config.toml
num_hidden_layers = 11
hidden_size = 128
n_experts = 8
experts_per_token = 2
d_expert = 64
d_shared_expert = 0
hidden_act = "swiglu"
moe_layers = [0, 1, 2, 3, 4, 5, 6, 7, 8, 9, 10]
router_score = "sigmoid"
normalize_top_k = true
routed_scale = 1.5
balance_loss = 0.00201
balance_bias = false
router_noise = 0.1
router_logit_norm = 2.0
init_std_router = 0.0216
lr_router = 0.000614
num_attention_heads = 6
num_key_value_heads = 2
head_dim = 32
vocab_size = 8192
norm = "rmsnorm"
norm_place = "pre"
norm_eps = 1e-06
positions = "rope"
rope_theta = 10000.0
rope_fraction = 1.0
qk_norm = false
attn_scale = 0.177
tie_word_embeddings = false
parallel_block = false
init = "normal"
init_std_qkv = 0.0442
init_std_o = 0.0
init_std_up = 0.0442
init_std_down = 0.0
optimizer = "soap_variant"
learning_rate = 0.00685
lr_mult_o = 0.627
beta1 = 0.95
beta2 = 0.99
lr_head = 0.00952
max_grad_norm = 1.0
warmup_steps = 200
schedule = "wsd"
decay_fraction = 0.662
decay_shape = "linear"
final_lr_fraction = 0.0
batch_tokens = 65536
max_seq_len = 256
doc_mask = true
train_tokens = 622300000
max_steps = 9496
dataset = "wikipedia_en"
Below are experts of layer 6 (counted from 0) of a mixture-of-experts language model. Rows are named gate (a neuron's input weights, with its number), up (a neuron's input weights, with its number), down (a neuron's output weights, with its number) and show model dimensions 0-127. Each number is 500 + 40 x the weight over its row's rms, rounded and kept within 0 to 999. Numbers have three digits each.
Before each expert's rows: "mostly gets" lists some tokens that are sent to it at least half of the time; "comes before" lists some tokens at least twice as common just after its tokens as in all text. This comes from a sample of Wikipedia text that the model never trained on. Tokens count by the router's weight.

# expert 0
mostly gets: "ation", "s.", "es.", " University", "ed.", "ations"
comes before: " of", "\n", " in", ".", " and", ","
gate0:476477513511490513518508546502466579520507476537526475509445547495558462527531474458493492560521494413465562513536551511496502460510545443464425405465534457481571467488515479501441565483548565512553500528427465492573423507559491542497399516478504488511509535482526500487489593561484437472444546556493512506526506495545452541534456522509527461541499470551565580543467437532509519534528
up0:514443575568550490512462495456507514557545511497557514479559509508527560439499560522480514518520451452546458458516506521477507517565520500561523552459491421464557436455478510517536578452498486529477444490496516484485492555501612562469523454463554519505454454499574491591509476516476494451562533452467522513436435517474553504495527516437485513474548513506487476559497530556538547553577
down0:471585528484484567554498522472490498500556476454537504432498408478467476479493477511534499531526394473553493524533490451557492532510571484515492511461501497540453536501508519507464486476445508408475503510534474540449460487472483499490510531552513491440495545508484497506666522547516607483529508488505496469540455449520573468507522505512529508529402426524559461551488528440486482536466
gate1:507439470490561569513481541491397533458476556535479459512483518482482500516472446503477503534473533492518514539486468565460463451489458483489473529445460431464527537472539513556563545540487585469565568496483462541490547521464489523470506547478555495544501463468534488445507563477546520540464499509535497417507558528487442539550486556619410512561539491546540540556486478528548531449499
up1:545562513539527543524456453498541518573468478497490505466487497478507500496613474480540550526472493439500496490449524504559552576503498539467473562511528469529485490450492440535504473502498517467419412434475492530534489512598551519534534505487451483533512502562548544550505548491540486565525492474529568486487555479532530519436555444472410445521452452453512546516578501489581519528544
down1:437525516522527446477438579535499514460470538490482526435459520482510498481523479520482504499535466403548388443465490514407449481469503540566579537522482521464426507505507466518509510506455568533541456476540495551509484484537517524501513554492469475507501462572513453511521465456584554549481497414474505509512566539521493444534530496489575488437519409424485513457476507528501512530565
gate2:478609498510538535449469547470506494522515520487477441538479483504614410491449526517470534485493468472518537489518514458536504438455426517541503488560445501472538516552564459514501538490545509522433532496406447564553472492539508507482518540528518549538470536488494483568443505583515420469465487446536563486491534465478470443493400494490530455505457494503506503425511496541583522479493
up2:499532456539483460452573536529486518570466517517538526374546509503507540490498475515521561534552552503524435532521523523518503499494494546522473470464490496451492542532497504508480570506439404533554519510530464562405429503581477479564456524540472462533466473510514532471500441469481574533405514464432511501513458524429498467449533465505560548491523500509547528476491493401494509509449
down2:551488517502497489451546503455489491475527542528502464404502497473535486506496450505483435482465516500508532498513558444483570471463529466555498552463487513480494431527520479629512532445522544512494499488501507482475459486497516525453540551465515492514508537431474559545512468570467616499567502536462464509453499537483533480526545532616502509435475546510417411536438521583476539457505
gate3:443516547499536538525552470473527595491507556513556497478499492482485517454522497496518561536588442509527455524538472507504525509576499532537486464442514440496517545534551499524525513472517499448538480605465524533461504524448518453449450470510483550494434476559556540451518467560515387545412558530496495463528431574463492488472528511507477530547506508461439519523486515594544544505544
up3:522444414531533434579480569494434455482477416564504483486522582418552544545454560514604459574452496443558607457452568498460484474468480503478474537464501511469498533440471538539469545523495530485504499487523478471448498550450508530472511533517557511511448480553468528496491486466457468535494470500461507488516550479555438511526503581504496543490470510490442520497527538497528462510484
down3:518511413515510453529532549470473525544475398530481458544536538484513526489489484479506483539424481458532605541485551483486566514397554547557440526428489490514571558479502458527461545581534505424516513460537487478539512489539447483454499547471503499510423529510490469466494553461477453483493546474438516484506549392498498489560511500488492576494482520467480562499438529481476515468487
gate4:530510495469535560484461461479474469483482457470608509463595531476477528460511437486471458500513517548543561446469472485520469395571495475563465477507471538434497485525535476552463541505498592556561481485456537467547524509558503529534424461544481512410508485494427503522474565487512526533560526522454491451524525490524509527465451522532491434459581481452483519439458524500499477559459
up4:527500460460485504490531548522521481549505569499500512505497542496553568437475488489488448543560473530508473476441473422466574495472454511451536526486445495431514509470506519515497490473481489449548542472516581460432547562510496418461482532487472468504552498442451485535513546416495551560487512518363465504482525536510532427442515481496423594530484544455501514511485547469546565478480
down4:469447496537601472476509448500471538434524473513552469467542515474469477543505514486514587470506488530586501458465500524480491518513516499574534408502519521470536513476511472549494579522514598461502414445487467483481537502503595437540463495539478470457465489477511525500512499591477501511458555431447500556509562455488425499467465517539475471475582479459489505425491528579490514511546
gate5:518533511516536547481489553503511503469376468539479410560537572455488466523477545521503481516474550502423498488551487553514488424469546481501455539494542506434535468548547487483438500545470575503557477491460417495518528528489541524477494486546497468423459498532480504489440566521507469514474487566611546450469549537553515566527501526448474433521488486537524495431472440514486534479468
up5:526483525525469520506488528551464472519482488535508516507508481527438496434441483472527515495466493451499507512527527492481486456513614480521531399509452555519468477492474506449544482508478481550478470588465549446579476558501452498482517498500525423513531587510402545446476477491512528523532505454400430472501499483551549558424418480602498578515486547512534514474498490516514432507520
down5:463420473506497458564422507583494464515545517494506508404474552516524486496494539536519500491453521503573511594513508464542523517502451447549534483420520477510475511511493473475534460543462531513579493490505463477548418453497466528490478514419511434528470458459529521464497539538452538445493461454460443498499564504479468482426569429518549441470551511521488402521501464442513475522454
gate6:520567468497457532480372497469500567496550502599527492484460526508498423462431412503504496521457497466539486479508480553468503411505498459540503525497485456503503498482467402535455550474520544526581477517421544439543475514521458475481504471481548476465486445532438494516465531502524413530557518466503505387516503504535496509503471496473494453487537560499476536531449445490480551489440
up6:537514395527522459497461525506498594503548568547516492491482533504538544542430515466525496479522465425512422530399532461471528446553510512514462445504549485475452517492459531478575486524462482471559447565501519535491527443555442499456531503524458538504598545438541499501506543489507496454443586461527543472472494479523469516498549504581532533546449498508521461541508499453459535469550
down6:476512427487550569515545541444511457512465531498457454582528534509466498446532555501586549451489468532514533547497535470450416484466463489529553529489521554501463513595612521507511419568493494504508496474538464519472473489529528481492547553521503480515505482474511551427603497554542537525455538417511479574469475551470543438518525487450518495493527509495560510463509520554517449486514
gate7:498527501495544578493562534527393454514485480560518509578511545503507532481485571484395477523468488493542461480541489534502541436490468487421499419461477451554480456531517556552435496476491519496517541523460490469509521495516527519412433527555466505534515530482466432464466523563457510543505527493459549506504576586532546518513471557478493429525602521454432537493503503504509512490503
up7:523478432503509511509453546496493484412517466485451548468513532482558532528483516434453493465496422515511485518492495509525574460503517485587465457480440499545462458553544420470565525496534527446504484495502465444436500521541470545488547461561512453492502478477507514488579511508492561458496570512499493480576539516553489447503492532501455485506509553464595502459465525501466578613396
down7:456535469521472433522446548521568446525488469461567533497540492556552496454521471501528479559461542484511475496522427464497536504487490479492496558518489505554467508465571504493505522492477468450508476482488524518462496479567468468534517449563518370517561579517453488528465477512478495512547359498463491454427450479479473453478485448474483481465450503518560475544490554497496550488622
gate8:499526421501518484463535530492492471522538506527530463494495429427465497523432424550486466520485501516496538548531515528476510401542445501544478461516511476498458588544485436512526484542547567538526499489494491440518475497508516503439446482471490522521429470391453523583455543532464444508485488511469494458465422529407511563530472546558466580476558446532531560525475491488501558499508
up8:554539463485479533499492527500561551504529602507468565540516449406605486511438503490510496475475484592537464530513548491536498478551439509489496522488507566465455488473493471572532444497504511483483480523557492472526503505540476520541484539447480545567493520480497531605462495508449504485529508544468516477585461495398445512457569500421572547525475527522570510520517530466493547467471
down8:477478525456504451479505476542510447480486442524469438543514511515540508488440503488493541480442552513488512503523517445496510589482461416414508466380532499589464460553546512483469575469454482474590460532473525520461520429541513491477502483455513437440529521557515544461484501523543591478536488509463469421519557539519554439504519498581492493457442502463452450504484506503542471507502
gate9:542503444477475478433522530514468512462474509516493444517522456533527536529492476549438488565516503581470472553487538489458464446513414405492465494471545463524564510543458495478503469548505476513501402602503505410533552443497501490518516519476457505441536474512459522533582493512498487605476501536471476485430484474550537503552521504508482497506633539450472488422479509510503479536496
up9:532486458449471481503477519501523525460512529530535454410455503488506460515578492484505494481461488463493442559487538509481510539442544516519452535611500519494444553470480448479515493462481586472509469548461488443487471494485391485555496434538502474532543505517422539480559500527512492550374471392578560540496488489493496532499466542434468485502449539505491468505460445547524468490470
down9:493460507471537484539446543519532467559512549475488508469480484522509408452460517521393561524525447548523504462485543492531501547464394487485488422580507464520491527515514472521518503489425598469542526543497523459478531525479474528482530532521512450476514499520500556453376441548498515493506502447545584546476500459455556581504433448463487463553500487521508503507466442547494484453489
gate10:545531530521483483570521454459494547512516508529550395484513503478546500467442426556474449572440518464492465485513447506474502538479438521506450522557415401530427470541507487521524520478464500554497498572473463453469481450542604434518542454498546508449492477481446464529469462460486445520480533501475474517445502534521481521522468517442456417508546519506471503510504584496506584518472
up10:435525437506479485476563493512486569500518437539481443491600518479449517564512489522500477513543478446480539533434479556510466466551488484497472506451471455462576527464468543530523539440548481456455465471492516543493513471442403437499490459548468467446518506537496532430530525468435439519477576449465597516491493457474463460460438545512530518520504505420546492542521499427515485471546
down10:526516460498539485523435465506476525500483554511521535528449547516500566492412448534547465551410526503529524540561493559452531532492480454471482493538485532534470520505526486417532447508422462470591508572471529452486463516513482572518522494413461458505571499490485462539450525458494522480540501477523491459551453509470511523489482441607555420524442487500417500457532494536490505564457
gate11:499467526495490524442496526471598535483502511485517504551518433472553488499504496520467539517524494425512493504514517537417451481590472440540526483485530470483511467618509553500561489521527491571542477558506526546514487555476573523466448466579547457458553533483454512467513468559529498549525524521539469553443515531563438503520447523529508534547486515385553508425479532483537438481515
up11:557466443530502412453501517480460531475519498532523448527464442537473465491571546517522530494474530516468479521519357479462484492537468536575564475490477468474506475440519527531540550597502490514527525533431499538455498476510533516413525529521487476533481465423504493531495425509536483482510434539548467541510411417574529529486494494527475463552511428528495465501495515500565562533469
down11:565474507464510479475483401485478445575435471466512424505555463481481484500458554530446525449471514492499537478463471556500472481482463475494547513511530565477524401464459437507524543510534536464538514524517569499465496523458522566502432477555507430517525482456540480527455554458491469457497510545542471511586493470479507542516565493499499406430441467511438500537473478464558509539402
gate12:476520543580589516486536475466470533520531437615491455468512531484513525456486477493568477503534517487537464484499522473427584509506498499531409463480435435513508456553514582542475498481550476470594493504457515574537474499468541466467488454534476518464481539491504549541487525450540501481492558428486483477424566547486486627501482527547502459521470499455474503501461510458520535491529
up12:389495526564519499468509422487505498552466555501455508533461497542457486522572510469515531482401473492549598519497499564489537514469500469502465501562551443530612502548466486490444466534524521510511466394526426499489438482574514474577523493520548517554513500489477561479549475505518478543540507526542495496515499498472520534466499450481516460527457455555578524526482425467488480456540
down12:483596499479549533480475586508490538499605517595518458500488507524458518449447519491512473529499424512477469519545583487464506505452515481527455517477514527551531435466552528471433489446515505507519456486519448568510465506517527513525513489490577488530488479510583491459357555440440490446488516509548519494467493550442507519532520513579421487473471469495471496422497505455487513533513
gate13:473446568496464493550448549453458498519555474518463430513525592466536482488442455452436446565505486475545529494459576419406535565431485522492465449550468497498492490472531478520533495506509465520574517539484427503513459478441492462452532520509551502531446496445481484532437497570497470499473565479479531466434486560479547576467468507452489490488559448463460537510473464557505500491533
up13:458490535534438487504490505529513493554474514505503451507495530501485537475426470458497484435444504474527501459519515504502514488458524544521497487491610549549544561542493526535559529492475501491522572443414422521483405529511532505543554525457538489410460587475602519572568471472510533445447495508507467521470479506472504533509466468547485539528497508594449517514446550511569560526536
down13:482471585456573485532511513534439555518470478511478507472486448477465508590458469474615521491526505517482492542449511519460518549475486542451414445587528427537462486533441432518526494473478486511529541512441432472507433479462474495474538454514446484536536519490493489545466507545548482565422566529526480514457496474512529473483537512462479530519446512559512533470516524506580387504479
gate14:529556524491561570493480562482495511454496434529523456441549498533535520518402500563484439493553428513516462536477508469456514444512514439520557434500477454406495490495558460541497509484524571533544520546455519486531534542460503463490512519497565487473464507528419471530452510572476548496580518513516516464475450539506425535495488450584522473487522487499490550493473525518501612483573
up14:425537507529436476504463512496492519418561515552485467534487528570501474428469592550453517523538492459525453482533475546533513516554510562504429459489427545544507492527533483480515562528487490573548517469464487454484467474483498498563508488425479510510470503450507491547472483465457509516473524515474436500523482488486525478591502429529612481471546465531439441474365536489484528513493
down14:505512471523530466489494513545571533461488495542448463539570531549513543523492456461518528503519548510454447479503475430497542509486531506540510515376541495509439579481553539526564519454487559526505527510450456595442472524531534524519569472511493437392459517478536526528449432482511485514451509431494475518482555548499520504525482454549422490509472472512422492526413523505529473458555
gate15:517556493499552590492509486499468439490490532537453486530476564473482550494443448487420494528547510525449471470504520528492537464492404473520439475479544444476519530546447521486476535549504505487615458503444513419483549511412461522457520518457528397500574454489535508393505447497473539551528505532518504453440469437552488521501501543498510482494489484472512455445460467488533567489484
up15:463466520502490528458506528475480474474507512462529507534578451530489419552451412540541473529404514483526467476568553489516562498497523474495513521494534482505581463476537486487502505400486539484489510441514546474489523519517558507536461535472461481507532447456512512499559555589464501511464494558481474506473502517363555503452505460540513581467509501508493572502519573548434451587499
down15:534466490521446522530533490526512415495435491436447481454462458441564474480535579517492506521547487456541565520524523518533540458441496555485450519477460579562504425477499506497515559433427517555518422493554574509533526553527526515506488507474436449487518488541533551494468528479518516452498493463529513537541471455435495428526544413467489454444508452488525480526570573509467451474506
gate16:473482482421481534477525575513525514521549489573527416471470469506533521517460506517483581508566514501487436524495549492478555456481467510518445439498495383469539549477558411531515581521506506500599513471519472519477498585484516524447501480509563521517557515521467514499471591593434509531480494522469561495458474490520494472504566532511539419503544428532510490458466498503534516530513
up16:471522559527519520519498527553514518529533523470499557467588499545501534511417520539524514473438482476600410473471484549472546520508542466525552572500578456456544461567468457468554490522582423524484540545538503531515459543492457450483500418514494508512530547462584534493531473516459511483490455460535512496499477449480468531517489511501532571574523506580551446548491496429478524526452
down16:576493487477457473512493523456429537502434480522570499529518471518517501527582492533445502545544472555490536463511473490494509408508461564489492449535444524451556551422499482496562473463480546494442498546521529502465520501467459494548590485476494560574445480527457554511416557509486524507506554502505457548473517602446445529583559540443499515474457487525524505511495481543498581486494
gate17:545541556478516564570495544544505512516464476474488508508557473527527539497488565536497489513520549471490498497476552564546485453468505413497493465573436519477526570479554541550498551431512560495576475489497535540527559479502542450425480521392484498562514534523494587471529531527525516524541520513475516532525508465428510565556450529517491481512472477522432555463458527598535512473574
up17:485538505455570501437467493479544492462488498560520465540484498513425440440423437432521417480467549490473490505542520500517516469539505537496560478465554571414444547490517513519477575467516441540455546527529496504517478608451538539521512559531483556456469485549530504460464483517525470542518567552471492485499464490524491506414573497478511463500545537541540544467493525546419521559523
down17:495473503520540563495479485444471511478495493583518555540567565494499454440491513562471503502420482520490525488539544526576473465491474497472532445482545534450464509513480526515487443487503565491547521563530429567458532568473533543510535479490417563517531516482554505536524503585506500524529533537529578528503431527456532482555357520521587526496492548478478523499484452482449493543520
gate18:535485466455504536412515508537443508537519473517563452465518473493494395526431412456491453559449464513533515539477485431476534494464483527501489443541566449479518526519607514515466468515513518582516483419451464554497543478562496529503511537511511495453496494541482540482476561563524513490506480516454451539464477544541504511488442511506527396510545452463525472389478456546519515530517
up18:503503492480555443471520522499481440538440501488509448551486555457456490527466474468517461487476493480480480534508522501485469548503532555558502441440555510566502516546452511395433493570448474478558435481558505499522465476386491486501536470489489417456505549557532551520459562483504510478528528481503505499512431521428566468527556538474488441503516476533561561466450533483400535480555
down18:437477548468454451493460506473513497505525521561574494483501526479487487500468492566412514477540459485518407570449475571535534476444509489468522497500460524500464527497478445505499567488461589486437510522408469464489545481509507430526475487589532522509444505510505425475452453531520507506553513462508520479479537503568498518445507509545504494551524468451505616464519506469590436560443
gate19:485519420434537565490500536619476551505502409508475464518487468503524443492429476532455472520469526517541542427473483525421430509542502425497450467455462480445524474479510480539522527502496437512487560559482507481588531476487473447532522509512509511522399461532500446517513480522547484491488493488500552526447513534409442479497471532511438426481470495482516532460409527537501507556527
up19:520504587586493455562503459435445446506478537514528501471508510483532569515547520436539546456535504499439511551518523476597565501461501585478561467531500492532491536539491531475469514541546589500576458461501497535468482522530492546514495444489497479475599522500489546480428541510450498518508524501504466433551436501626548552505528476513535527520542494479473519475554450487484513454515
down19:476449448412488578485499502523589501465523468502485497551556480536481472538381540524475423512508477551500463502486492522431461541567512483491463584482504495482513504456463529540491457486510459508421526484477480462533470480476476424482506486481504498576438503507493481546599464423539538486525500524451558458437472539461520441454497466534467456513494535569564484541457552558515457519482
gate20:540451464500547481467495536572495485443540494547387455524506538460616476555552483537455494472552448447467412510484396474432530467485470466498538458466413557493538478491515479553442495456510496540582495444493532453516520506547534498438519529523578505479465504468545548550505517488472489482463525512536493479556534501474489468513481495505522506501477590488490528465491428469569484499504
up20:523498467476544445448488516457537522514523485504493481511467546461462481440509490427521474589435498509507462519537555496550482519511507556547451518443566588482509506451540571501444515538591433531516500530494495496487509444558527536484623522529559514505502578460532493429446495478497467557450463480567437534533420521494518477504497507476483503453561476557455472464471462469486538528434
down20:469499488455498554463504482510537477505511466464509442498460485489534403478509557484502512514475553458558430589470457488515563526447534494459487537566512467456439598532534487555467443501498488497484464481568510550533531495530464498560499531504541469431458559502523520452598601475495521514512561429460419507540522501558503484501527509475546448537468456503543507462400457486501501465508
gate21:526505538494487508505478614435496563563523448531533519489540438541533462508479494489474554500485550399506427468566433483459554481505436490496518572554516474497505548517515525458377483508566466504537468518498497568539436458548501499479498551467542491462427491538464476476418496489494569583461499494527510514527491453519540525422537504541503459498482484490507534434495540546546505495484
up21:493517546502478454494425547423449458558498489555488435546436455481531565472481497490454481548545423370524445445508498499509552462451466541592492487529504517521528533482469474481567546517536537514527549499530519490455485567462526496517494486427519491518420560497460572536460462457461481477397484501473480525463515502525528544525415485494508514537530541535563489475494527465453481509499
down21:456458510469529429529554494554446530472451491430453464599510573473496407498502435527526457478496534585474507557424450497489503528533442465514505509511496500552421484543485489547470457528480515539445546494581492566549532509547498401484530531485504538505514522530510443465463388488530469491576531486513545470516528457517462499484554469515497543484565490482483493462462505546449474490505
gate22:517443502426515500481552527399483517519497477516453449556485485458545546498417509532385473468503537482456507477494564537463485450406447459475475487513524392489510572478594578547469577540498544498534507424491478488506512516499509498482545521536504504488442500494418505442520496521478497521484535442446489472508514536523501492484423506463501451530591553493459522503499453526513519525469
up22:489457510522481495528494469485484424524493521488556505494425451479535510460442497483509504527517513502526563531487522550483573614447460486486530481502609495486498441516520576472473526472534484591445506579539576418446455487440521432469457538516493525547502517481516512513489421581485517515519424447448556505444498579564523507500484569467480507463510523492500521495465471525514472445534
down22:551499531497496491503536482491487558473529432530530582442560539561506513456432490441476542502458482540479502437505536550518449544436468489451449483471527444577465500456457550467425534483475506486588507466519454461433494491536545491587510432502505490468534503522543448486432480459477534454483476494488476458416531543533536474489474473506389476524504493423465522527451554495517508573502
gate23:518449493444517445431508546499472557492484481616483492519494513501517529495519496504487465449491479507456463490537488500503479438561490513494472519518546444532434525510573545467472509459498487410550566455422480533490413507501532571430526541500462497428454511516510542442532569461500501493436548461573476516484498486534504492519426580557452459522419523503416530451546496509493542489463
up23:541507435492527545511471484514547514544546582523458529430544554487448540488534480536512456516549470470536486530442443516521521478485542495557501547484451537522498423380456578506554469465535490434481492486589512529472489528415539461507489512537420503478455488484484474500514582451541534454450576496477445482486510511478459461523480486486526574510494583511513480548574502491544501518438
down23:569493527423492496480564421512483478457421464510486486577528488504441507474453501499486492495505537558452493501496545476487451567481490436473486478506482472552517570530555492504480511557494509545445530535459511555509591505557546484546523464559477486454504439508526558459624451490445452547452472473519466497454504489539546468585468523448471487439514492445473485449535499456561513567514
gate24:519500524412566548512523518505461546514581502510544458481501506529488465473447520494525495461468437522431514447478505441529443484544513557559523427448509447396557533525571532596477534512518517524587473532482512555518507417525490485470492493467480487569535506501513466505470562531535504544457481507496526492467519547515576501532448538492529384503467515429500533462462505509484566460486
up24:508489545547515513498499445491505500516583495545497454365488538520466491496518535524486521455512476486479474562522459482565470462463495482476539503537522497470497530513583502518561537546479474456538532407522507556496520468464457582565462513482529497489575475510558489541612488474568495545520516587463547475509515468511635485527520502445538499447449512521496490496469561550460538517499
down24:462504542484554495518588549442442479556442498534516454526462557421477445506434536540508550522459444481465475528519514497530423464553511509514512480497532431466551528497493531512476555542536515560526439485514523516565525426524525535454496443480513524523434488521492503434467587450549520466491520502455470478470485509563464507489500465459449347526411475461503508519510509485504539514526
gate25:522529457519495456487490557524518530485469428512490495534479469422567437550529527509500421541518452512482479551504504502527475449468483473509446459508461444556496486500567491553508450423468473546595540492514520462517517459457550447507562451489540527437489443543409483501490490555509560552425448489464470551448480578496403534479483525432487482549554500549501549443495463502526491517496
up25:500533500469478431479525458540421491501546482507491511479522569497452522468509560498469545516457473499443479510485431559537539489524538509497498480469457492471530465611457451479432437481473509550549563473532517426457534465476483441469566462541515557511506490517541468529580435515477546537537509561505510570485505519489483489509482494413570544483450476506508492527445370474457535436522
down25:535488465555504595503492475469494411505522512478449498470513495468508524499500535508511463513475493476523501487445526541493505484477476548550572516425485457627525432522507505449482468535462516526538500540544552515476442431527465487538511425466540530400429420539454435521529483467534494523493489486477553572506459446469507553512535505459550490426512521503544564512475439508435479453572
gate26:474508534526507487444475537498444477536579461556482451525539601443507508523412424522461511609490522509466469503490535510506502515528479546555479441519468416501452512538557507573534530479609527540588496493509435566546448503522550513544462472526528512493432524517461526503496416559476497509524531500479489492465476501560455534493477520566474474510508503478526452459481481543561540541478
up26:497451504447505519497461425511540478585492474507512514542520548459459511490492564495499545535504500475494504480454496508453436539495499455490524523454492493435529596524539525480453468454502539464464492461437472567530535444502511520528467549555487558517530534484538440484585382479526539444526537450517525535484516430464431517529480475513567477442466451530468420553530514528558543423440
down26:462442491489513466484488473548462519442498461560554471467522591506551518486448466513511493531414574557513484519526552461554403576482428484451510491440478513620498478490490518505535504556522430545514486484488563531537537465490635524500536483449491486434453519551523520529481490525460459509499466512494542438529484454478482520473508491563410473518461508466498458531468501503479514453496
gate27:430487510469517465503542476415521516508489506548507432473490503454552485481471480512424518521591538523473470476467473476461533487475477484519540481485447450409480494459487510531522539508476507572529502492453523537471496426505403484444490563593487469512418483438515461461512534536519455572497535518529469445542532564549429588456454561505511477563523531505500529533462549527533570457520
up27:525497517526504454469525547481485505525498567458547510455503502492586548491514502487458508570512430509503414510490451417487543488473479468485565549437469481474494475555402412533573485535486452552457533477509450510510530516452531521536485527455473508488558503515455500496468505529534530522504493536514445449517360430535480537550444463483564503513523532488453483510554515471432578493444
down27:517570491565488506527461475580493624491518472517564521416461525461545505493434444535495464508450494467521494467469572449547443517446483516490499502506546511567533521415543552482506462526485546462475529543466426443456458513524518462488464459465512544547508431526585487503483526550518511477457474491556466457493585537521491415475468446503483561475577506499519450484477511505489454495505
gate28:515477412532472575516459574547456474458478447568541529555475541442569439526467558490426479465563475425467467470505442520509510399469423512466563494498399514539524534524504522550433488534472485472542463479448564495521470499546451475508469505510520486528529507463499516465507492532431559532430532522487507528536520497530518564566463557524498487503522538449509528495468520503451506480550
up28:516536540505487455521582515513554459507553512430559493518535454564553560473487522506497534489473572572398470500524502574483532541521580500503462505477440524492446472534518500515491477466479417496531438524511514517511454403526509463507576492495532502486443511530492527548496483492427541492488507454541500567483473571461459562509521481503534466471511522634441439478482529504503510558458
down28:486556511541487567503466515532489503547532497480523519435501478533512496425496486416574567574526560519530542527491503504454491469426478530516491503499440552519434495524451468451555533511510480451467532507526545478528434450517513525515521528502523447506537524518498532483383559458537448569472505495508486578476539526480443421441526524544436464507548516468483529431510517397530539435468
gate29:475481504541535530478458521500478555488551510559525449543562499517549453469465401499474417508524538507440450472424528454471472509477479509537517497483530491575506542461455515532431510485481607541535567509417504419488443537540484552457442540537547433457412479477440522525528533492481487576545488521546548534475528476502564496521529447510496475454515538546481531500521549527540511527525
up29:483532511481524542477458559576424411511539513504522436498516488511531519522500504458465429422594526545459473462542494437523571538477524517549544455449505470526468543524501587472518541525494510530547467540533485552491502503519493469518515531567456497507432518459501517480548451553527530451412452535472560431433440467514509499479508523509422509461496492479509456401519538508520567496455
down29:500597519540498520481496539516455367513483522457477501441548461478479513518569549592480426532481481472476477512564453511471495492492526478459507527535583454526488508481499548515491527460449495512515477521457450521437525543419424593490468491534541475517511502540514473553559600476536491423493449535567513429503470493461538512566483563539470481527516453525480473500545520491500488488454
gate30:478548529445547485472457497506416501568495510508488482530506503485588478447473571479488519559543517472446521519542516469518465422464533484532502390468492421502518516498581534548525516449459542523491535542503477474486530552580560478473489461515546484446489517475440476486531522491467475577500564470474441573480416543500405510478442551526510473479527524470426487444510471498516518474565
up30:491545490511578556580530511459516422424490510555527489497487509530476544527474448497495461456471422481618520458506498454475547568478455490482496555534492551527437467541528447553559460487556482486534462492545546612461501455447478467549514472475504525412501504528522518528479447501496481476541478485529476443509550498520522511579478483510506498557506485523548414556495514450495475507585
down30:561517484507481563561542486509513472501524555607533537417519564480496491477468489499443453491505470466560448476532531532440466566474557533497539536516547524536497473530541529500555509475533503452569563471495534544506447463497494453522472477564481547455457509503496533515558542536507505499522463465510510482607601529546524484549454494425488416490521455508479460572436519482506448474434
gate31:567536492512511516495473536435463527530493504587427441473551554459534481493448519476440531508485464429488484484491498467442480500442484517545483526454449522487479570547566489506446493496538537502533474542428511562557437442527611423436532581511499495531507472517418562498474472453554520488575488486428519485442469559512483476504508479569492443504484506464485509541522480479467552513480
up31:470491510540485494439573441492523556564503502503404514492461473477477503470489416553544513479513436529564465578509550446490538511492554517440448568506553502482490465455555551535511503477537496521554536514540538567500396511487562411422537517508442509530485542495506497517485447526470470509480545448499515497484434491491547518458497532560547518527414487486483437541515497490518470443577
down31:429483482471486492492466501469540555474551582474531497481474488493482501508523501507469445501455551403501496518454499554526504483520488451548627450491519511445536592538461545585430467491490483501482430472433482490429567487481519469521478547525565543474476507526514496531501452493495448537519421465480544527515469435521483502511439496525491537435512482481537527433427495432440501580464
gate32:479526476538526543472476586513451527434492468532532461446507472495549441552440524485477464460492462442469484504516507495486480467512551528478526508514475515500520514476486458556492489542566498477547509432451507511516533506455471518420571580547534452411486501568492408458438541533459447499519498467506505473507444502522444538513398539518534466467565526450488555457458442506556568417509
up32:597492518437448470525441469507538516518508483466565485494520508476520529520517499540449513472520478549475530504501458602486437463472499474523476531542538504451487550481546491428519545484552434526485476429481455530504456514571501502515563440471501518455461468490470472488575520432553453474633519503529542456476470501525480548495466447471516497519496641543503523530563528441496473491483
down32:501491478528500507553536448452525472523472532536446563528434487515512467444551502435587491546510497481522458483480606462459521513430612500560521540469453525491537513475462516486465493476494557543511532564513498506495542427518541529474474569575523511465520494507417539540501485502468553583448415484496484485473531519477540440485489534478495509471528485480474500498446475432522409574553
gate33:579537488434581537595472536469453492463558416438517536580537503474477493490495564544520477504480469448427495494492512510520572444444508509482476455524484459522486478490630514559470579527470543531621490480467484470496490533578500470496522472513512447514502510472491493453552521515563479486494570548493528470497557504547550490490446484495532532471548518504446492511489547503544482468511
up33:485509466486539488472551458494486480532433450498428492515446451506443508479523454566431455412449572449482491491512604498494463464434518467522523502462533576473550497465548494456502487571470466546455494544455536447511447548558508549461552595517483516501486483416422426533456559513486526516512449513497503446461529530498525526514518418483462479490498533499533493510521536430495535479477
down33:480488440468526530456557498398429478509509475529443484564498480523444489555493460465512554516513556526464484535521506536511444568439492491489522476477507504534394469414506461510452534594545494462508481536434482500526462493501486501523450531503521548562441562507517427499456555462503544452467523483412424453492559537557471487502541485568440483526464492469442522497532543511501527452470